config.yaml
n_layer: 11
d_shared_expert: 0
activation: "squared_relu"
normalize_top_k: true
balance_loss: 0.00273
init_std_router: 0.0284
lr_router: 0.0007
vocab_size: 12588
optimizer: "adamw"
lr: 0.00115
batch_tokens: [131072, 262144]
seq_len: 1024
train_tokens: 1661000000
steps: 8738
dataset: "wikipedia_en"
Below are experts of layer 3 (counted from 0) of a mixture-of-experts language model. Rows are named router (the router's row for the expert), down (a neuron's output weights, with its number) and show model dimensions 0-95. Each number is 50 + 10 x the weight over its row's rms, rounded and kept within 0 to 99.
After each expert's rows: a language model's description of what the expert responds to. This comes from a sample of Wikipedia text that the model never trained on.

# expert 61
router:48 43 57 35 56 57 51 53 56 58 31 40 53 39 49 46 59 43 49 55 64 59 62 48 56 78 53 52 55 46 49 59 46 46 36 50 38 44 41 32 50 52 65 34 52 44 44 33 42 63 23 53 27 43 53 48 54 56 53 48 61 59 56 45 65 56 45 40 29 55 50 51 63 37 42 49 50 29 50 34 42 58 62 68 41 48 38 64 47 51 61 42 49 43 45 45
down0:44 36 60 49 51 49 45 52 60 42 58 34 60 45 57 39 68 38 63 48 56 66 51 16 51 33 50 69 42 48 56 35 44 63 59 37 59 35 52 43 44 67 46 62 58 46 51 67 70 36 66 48 48 50 56 43 40 53 49 52 43 53 36 51 46 47 40 37 59 44 58 43 46 53 54 59 51 44 50 55 58 51 58 60 14 64 50 50 51 41 38 52 45 61 65 55
down1:60 43 57 42 43 53 53 60 46 77 44 51 47 45 29 71 50 52 37 50 41 45 51 71 57 57 45 42 62 66 60 57 48 66 43 47 45 46 44 57 46 54 62 47 42 54 44 44 37 59 41 67 57 47 39 42 40 42 22 65 42 35 55 35 45 68 33 50 53 39 40 67 49 67 55 39 63 64 44 56 27 49 56 53 49 53 43 59 50 47 69 70 67 42 57 36
down2:54 56 43 54 51 46 47 51 44 33 55 55 59 62 54 47 59 42 57 55 39 45 57 49 50 51 47 60 63 59 29 61 37 42 34 45 53 56 49 44 79 59 52 70 47 44 65 45 56 53 64 57 42 58 52 52 49 47 62 45 58 49 52 58 46 55 41 57 52 43 49 44 46 57 54 47 59 37 58 33 37 48 49 58 50 69 38 45 61 45 35 49 47 54 45 46
What it handles: Name-final syllables. Final syllables of non-English personal and place names, often with accents or Japanese romanisation, such as Seib-ā, Ak-emi, Benjam-ín, Mukherj-ee.

# expert 17
router:56 48 56 41 42 58 53 34 57 45 44 52 48 40 58 22 52 53 38 58 61 59 57 45 60 73 46 46 61 41 55 49 44 51 68 47 46 37 42 64 44 57 62 54 59 61 49 47 37 45 37 59 50 57 50 37 52 51 46 56 56 53 65 48 50 31 46 43 51 62 47 50 67 31 52 49 41 48 58 54 60 55 78 55 35 47 56 49 55 57 41 47 44 36 45 48
down2:50 47 67 29 55 47 55 45 33 48 39 47 31 25 44 59 45 46 50 53 48 51 38 36 37 56 45 52 32 50 32 40 37 43 47 41 33 59 58 43 37 62 50 57 50 59 60 57 40 48 50 46 70 46 54 62 45 58 62 65 38 42 50 51 61 54 40 59 46 58 41 53 71 57 50 40 71 50 39 37 61 61 35 51 52 59 55 48 58 47 63 71 47 56 32 62
down3:59 39 49 47 45 56 61 63 54 42 37 32 55 41 60 56 43 40 49 43 49 77 40 54 60 44 35 52 66 37 41 57 65 56 33 63 52 45 47 48 46 40 57 59 46 45 47 46 61 54 54 58 38 58 54 38 53 48 52 37 38 59 52 31 40 54 63 37 56 33 43 52 53 42 64 37 37 59 70 53 46 36 47 60 55 49 58 43 46 62 43 46 51 39 47 24
down4:46 51 40 49 66 35 37 55 47 69 56 47 44 38 49 34 55 55 48 47 53 50 36 43 61 39 50 49 36 44 51 48 43 47 47 46 46 42 54 47 37 42 58 60 59 38 43 51 56 48 51 52 45 29 53 43 59 49 45 42 54 54 52 50 56 45 45 50 64 24 59 57 69 58 69 45 46 55 46 61 50 61 72 43 60 49 40 50 67 51 45 41 66 65 39 62
What it handles: Table and list punctuation. Periods and pipes inside numeric tables, times and decimals (1:17.79), infobox list dashes, the word World in World War, and degree signs.

# expert 56
router:55 65 56 34 39 58 52 47 46 52 45 45 45 51 71 61 45 55 33 39 43 61 50 55 31 48 29 51 55 61 31 52 43 51 43 43 57 60 57 56 41 60 56 33 48 64 48 34 59 57 57 36 65 42 53 36 64 63 54 49 37 46 45 59 42 55 57 49 31 51 50 41 55 42 42 56 39 60 60 58 48 50 39 62 43 62 48 33 47 57 63 47 44 46 49 67
down0:47 61 35 50 52 50 56 59 49 41 38 64 60 65 44 45 52 47 30 32 49 40 57 60 32 36 51 49 57 61 53 53 35 51 59 63 56 40 38 44 45 64 25 47 39 46 61 50 60 46 52 48 37 37 62 47 68 60 54 43 63 51 43 46 49 28 52 49 47 40 47 35 55 49 35 67 50 22 39 55 40 62 41 41 24 68 48 55 69 71 43 46 58 44 41 54
down1:63 31 54 61 48 62 38 53 61 44 71 57 51 51 60 57 67 74 47 33 45 46 56 41 56 23 42 54 56 37 29 45 55 39 43 39 59 43 55 40 49 47 46 47 40 29 43 48 31 52 56 51 59 37 69 58 52 40 43 51 54 54 33 58 54 61 43 55 50 36 54 60 67 52 53 44 35 59 52 67 57 62 62 67 36 53 46 43 56 58 41 54 27 46 56 46
down2:39 53 53 66 35 56 56 46 37 40 52 25 72 45 54 43 53 62 29 36 51 51 39 41 61 38 44 35 41 70 49 43 35 39 49 59 36 64 45 54 59 45 54 54 45 61 44 55 59 52 47 52 46 53 58 63 38 49 57 48 57 50 48 35 29 32 55 54 60 37 43 43 42 42 48 44 58 64 45 50 49 43 48 56 46 40 63 59 66 68 38 46 57 52 54 59
What it handles: "of" in titles. The preposition "of", mostly inside names and titles, such as "Gardens of the Night", "Hall of Fame", "Atlas of the World's Languages"; also for, de, von.

# expert 1
router:47 47 24 37 48 59 47 55 72 58 46 43 61 43 44 56 50 36 52 57 64 55 64 27 34 62 42 50 69 55 65 48 53 56 39 42 50 49 46 52 39 59 36 61 69 53 52 37 39 56 59 44 42 44 55 47 49 46 59 46 53 43 66 44 53 57 51 58 41 65 65 49 75 25 56 73 31 47 52 31 45 40 43 55 51 46 59 44 51 48 61 55 38 52 41 60
down0:52 50 54 26 48 56 46 69 29 40 55 54 27 58 48 61 59 41 52 48 38 50 44 61 28 49 71 47 34 52 46 50 32 46 64 47 55 45 41 64 50 64 41 57 45 58 55 49 53 60 57 60 47 50 58 38 58 45 44 49 56 43 59 55 52 38 64 63 48 49 49 41 47 55 49 50 58 44 55 23 39 34 49 56 52 53 64 35 61 36 43 59 49 56 59 46
down1:49 63 64 59 28 72 54 59 71 40 58 45 31 59 53 59 53 29 58 58 53 46 41 43 62 53 36 59 67 48 55 46 51 55 62 59 55 41 49 49 47 49 63 31 39 61 35 64 46 51 42 45 57 58 40 45 56 49 40 43 47 48 64 37 56 65 52 49 55 41 55 60 43 52 45 58 59 39 54 55 60 52 53 34 43 40 42 56 49 73 58 57 65 50 53 61
down2:63 45 44 51 50 47 55 47 52 66 43 48 40 50 43 54 45 43 53 59 61 62 44 57 57 63 53 43 31 45 54 40 38 49 43 47 49 38 48 40 42 39 46 48 26 62 58 54 58 62 42 45 29 53 50 45 49 44 42 52 46 43 38 46 40 54 29 42 77 56 46 45 47 42 59 43 42 68 56 63 33 75 49 51 45 57 56 50 57 53 47 42 40 48 37 49
What it handles: Capital letters and "a" endings. Lone capitals and short capitalised syllables starting names or table abbreviations, plus word-final "a" in names, such as J., GA, Ma, Fried-a.

# expert 54
router:61 50 58 53 40 61 55 33 64 50 50 59 71 30 42 34 56 50 55 56 39 56 56 68 52 63 44 47 45 60 38 54 37 43 54 62 58 47 48 47 52 51 56 43 49 52 49 43 51 56 46 53 60 59 62 36 65 50 49 38 41 33 56 45 59 47 50 47 37 55 62 48 59 36 57 48 34 49 56 40 66 66 64 57 47 67 73 55 47 64 47 46 38 50 51 56
down0:42 50 58 65 42 50 48 46 66 46 56 32 53 60 42 50 44 50 42 34 44 46 44 54 47 41 44 40 53 59 54 33 48 62 69 62 55 45 64 42 50 51 54 54 55 50 46 52 43 53 54 46 60 41 48 37 53 29 32 45 65 51 53 61 52 55 44 51 51 52 32 44 56 49 43 42 32 55 48 52 54 55 32 58 59 52 50 52 55 51 51 54 52 40 29 56
down1:48 42 60 55 40 59 49 56 41 40 43 46 56 56 40 36 39 52 59 50 49 41 37 55 70 59 45 41 46 62 42 36 38 52 35 55 40 52 57 36 52 39 45 57 51 48 33 66 62 46 54 60 55 64 60 58 40 35 64 36 53 41 40 56 52 48 59 33 54 55 68 36 62 60 43 49 64 60 49 64 72 54 64 28 53 78 57 40 50 56 44 53 55 50 49 45
down2:68 43 57 62 61 44 51 42 49 50 55 36 59 43 59 65 54 25 45 49 60 49 50 35 33 57 61 51 50 70 31 51 52 31 35 41 34 37 59 49 62 20 53 47 41 38 54 57 54 55 63 50 59 44 36 51 43 38 64 56 51 43 57 67 35 68 57 41 64 65 46 49 51 40 46 64 46 36 57 38 43 53 32 62 44 37 55 67 56 41 51 64 43 64 45 63
What it handles: Sentence-final periods. Periods ending sentences, often with following paragraph break, and quote or bracket combos like ". or )., plus slashes in coordinates.

# expert 37
router:59 50 49 35 41 56 53 58 52 53 53 44 46 40 52 42 37 66 38 63 36 61 47 36 53 60 51 39 48 53 51 51 35 59 37 52 54 52 52 33 50 45 57 41 31 43 58 37 56 52 27 48 61 36 45 39 46 47 61 63 40 23 50 55 38 38 44 44 37 62 53 60 52 52 58 70 46 48 44 50 47 57 40 58 57 47 51 52 46 57 54 47 36 51 55 48
down0:57 50 31 51 64 69 47 46 53 42 42 60 28 58 39 44 48 58 56 45 38 44 29 44 21 52 59 60 50 33 41 64 51 51 46 40 45 54 54 32 57 73 45 44 43 46 55 26 50 59 58 57 48 60 48 49 55 54 35 48 52 67 42 44 46 40 67 50 51 44 45 28 63 53 49 46 35 66 51 60 51 42 53 53 40 59 65 68 48 55 61 45 61 52 38 49
down1:60 40 49 52 56 48 63 54 61 38 60 49 63 39 56 62 36 43 41 41 40 49 52 45 62 38 39 48 36 49 67 57 45 63 28 70 73 55 50 56 56 48 51 56 56 49 39 53 62 41 41 68 54 39 52 54 37 55 51 56 35 38 32 54 51 37 63 53 42 40 63 60 59 49 47 34 43 51 64 64 37 33 44 26 51 50 41 33 50 50 56 42 53 46 43 32
down2:59 39 42 60 58 64 59 56 56 46 60 39 34 40 63 41 56 55 46 59 44 24 44 56 54 60 39 55 58 46 41 42 61 58 57 56 54 52 50 46 61 33 60 32 57 53 33 46 31 40 44 58 57 65 42 41 48 49 51 65 41 49 49 53 29 49 23 53 40 59 42 33 28 50 60 46 49 42 34 59 54 34 59 58 46 53 45 51 57 53 64 32 57 45 59 55
What it handles: Foreign name endings. Syllable endings inside foreign names and places, especially -ar, -ak, -ovich, -sky, -aga, such as Razad-ar-it, Ferr-ari, Mogor-ović.

# expert 19
router:50 42 62 46 42 46 54 43 61 46 37 50 64 36 64 49 44 55 56 41 34 59 56 58 37 55 52 52 66 72 48 68 41 45 53 45 66 44 46 43 55 60 60 52 41 42 48 44 51 59 45 60 55 49 51 73 50 52 55 55 40 44 48 59 37 47 36 44 54 50 65 50 65 52 39 65 51 61 63 47 58 55 59 55 41 43 51 59 65 42 48 58 60 46 58 36
down0:44 53 57 42 44 45 26 38 46 44 55 75 48 38 47 53 49 48 48 54 64 67 54 43 40 44 44 41 64 57 66 36 50 55 71 53 49 60 62 42 56 46 41 39 60 55 25 44 51 57 61 61 56 67 39 29 64 55 39 45 52 37 60 45 50 57 44 57 49 45 53 56 47 55 46 44 65 28 40 50 54 64 52 35 55 40 57 40 42 49 40 65 51 62 53 49
down1:54 40 41 46 43 50 66 56 56 45 58 51 48 63 47 56 73 48 51 56 37 62 35 54 72 56 30 44 58 46 45 43 43 34 43 33 56 54 38 61 54 34 44 42 66 64 47 59 33 52 36 63 50 33 38 54 55 60 51 51 70 55 49 47 47 42 52 58 55 54 45 51 67 71 41 47 42 35 53 50 49 25 42 44 64 60 50 39 50 51 60 62 56 46 38 45
down2:46 43 46 52 46 51 37 65 49 55 32 38 39 66 48 70 51 70 58 45 46 47 33 54 42 56 47 29 45 34 45 53 56 31 48 54 54 48 61 27 31 56 50 30 45 45 59 47 51 40 53 56 48 58 69 59 61 49 41 37 61 49 56 51 61 27 48 52 56 34 47 38 31 38 52 47 50 53 61 43 37 47 55 72 60 59 51 49 44 57 49 62 55 54 43 38
What it handles: Mid-word name fragments. Middle syllables inside proper names, chemical names and taxon names, such as Ind-ira, Nam-ib-ia, eth-in-yl, plus "Arthropoda" and "-ologist" suffixes.

# expert 13
router:38 40 56 26 39 61 53 31 59 62 39 38 59 41 65 36 53 43 46 26 55 58 51 43 49 65 40 39 39 51 60 63 36 36 44 61 50 47 55 41 45 62 57 56 50 48 48 51 60 35 50 59 47 53 41 54 47 63 46 38 41 43 73 48 48 60 48 54 44 61 48 51 52 58 52 49 51 48 54 54 43 66 45 47 57 58 32 44 38 45 55 52 37 50 55 46
down0:46 65 43 40 36 59 49 57 39 52 55 51 29 50 31 25 42 40 49 41 56 43 63 36 46 36 45 35 55 71 49 52 49 49 47 60 39 67 62 57 45 46 67 53 59 65 51 74 44 56 42 49 51 43 46 46 56 73 44 55 57 54 48 26 48 44 71 53 52 49 49 48 65 49 55 46 66 54 51 40 53 58 45 56 57 53 64 36 58 67 43 34 19 48 60 50
down1:45 47 33 50 39 47 55 69 41 59 50 53 45 47 59 62 51 56 46 38 47 46 64 36 64 47 66 51 31 55 64 38 32 62 31 30 46 36 42 67 39 45 46 51 39 52 44 56 39 41 63 47 54 55 56 53 59 50 42 71 55 46 57 58 38 59 68 51 41 45 61 59 49 53 37 52 47 43 20 46 69 34 49 54 43 45 57 62 37 44 50 49 36 63 43 46
down2:46 41 62 54 47 43 48 56 44 51 68 24 55 43 49 48 52 54 53 37 54 34 38 59 48 37 42 35 49 50 50 36 60 60 40 38 39 46 71 59 49 36 59 56 40 58 51 60 36 49 71 41 44 48 37 63 39 48 54 57 53 58 44 45 41 39 46 59 52 43 52 56 42 45 45 45 60 46 48 49 61 52 57 70 48 69 47 56 49 65 62 41 27 53 47 68
What it handles: Prepositions and sequence determiners. Prepositions and ordering or quantity words, mostly "for", plus "after", "over", "about", "first", "following", "each", "same", often after "the".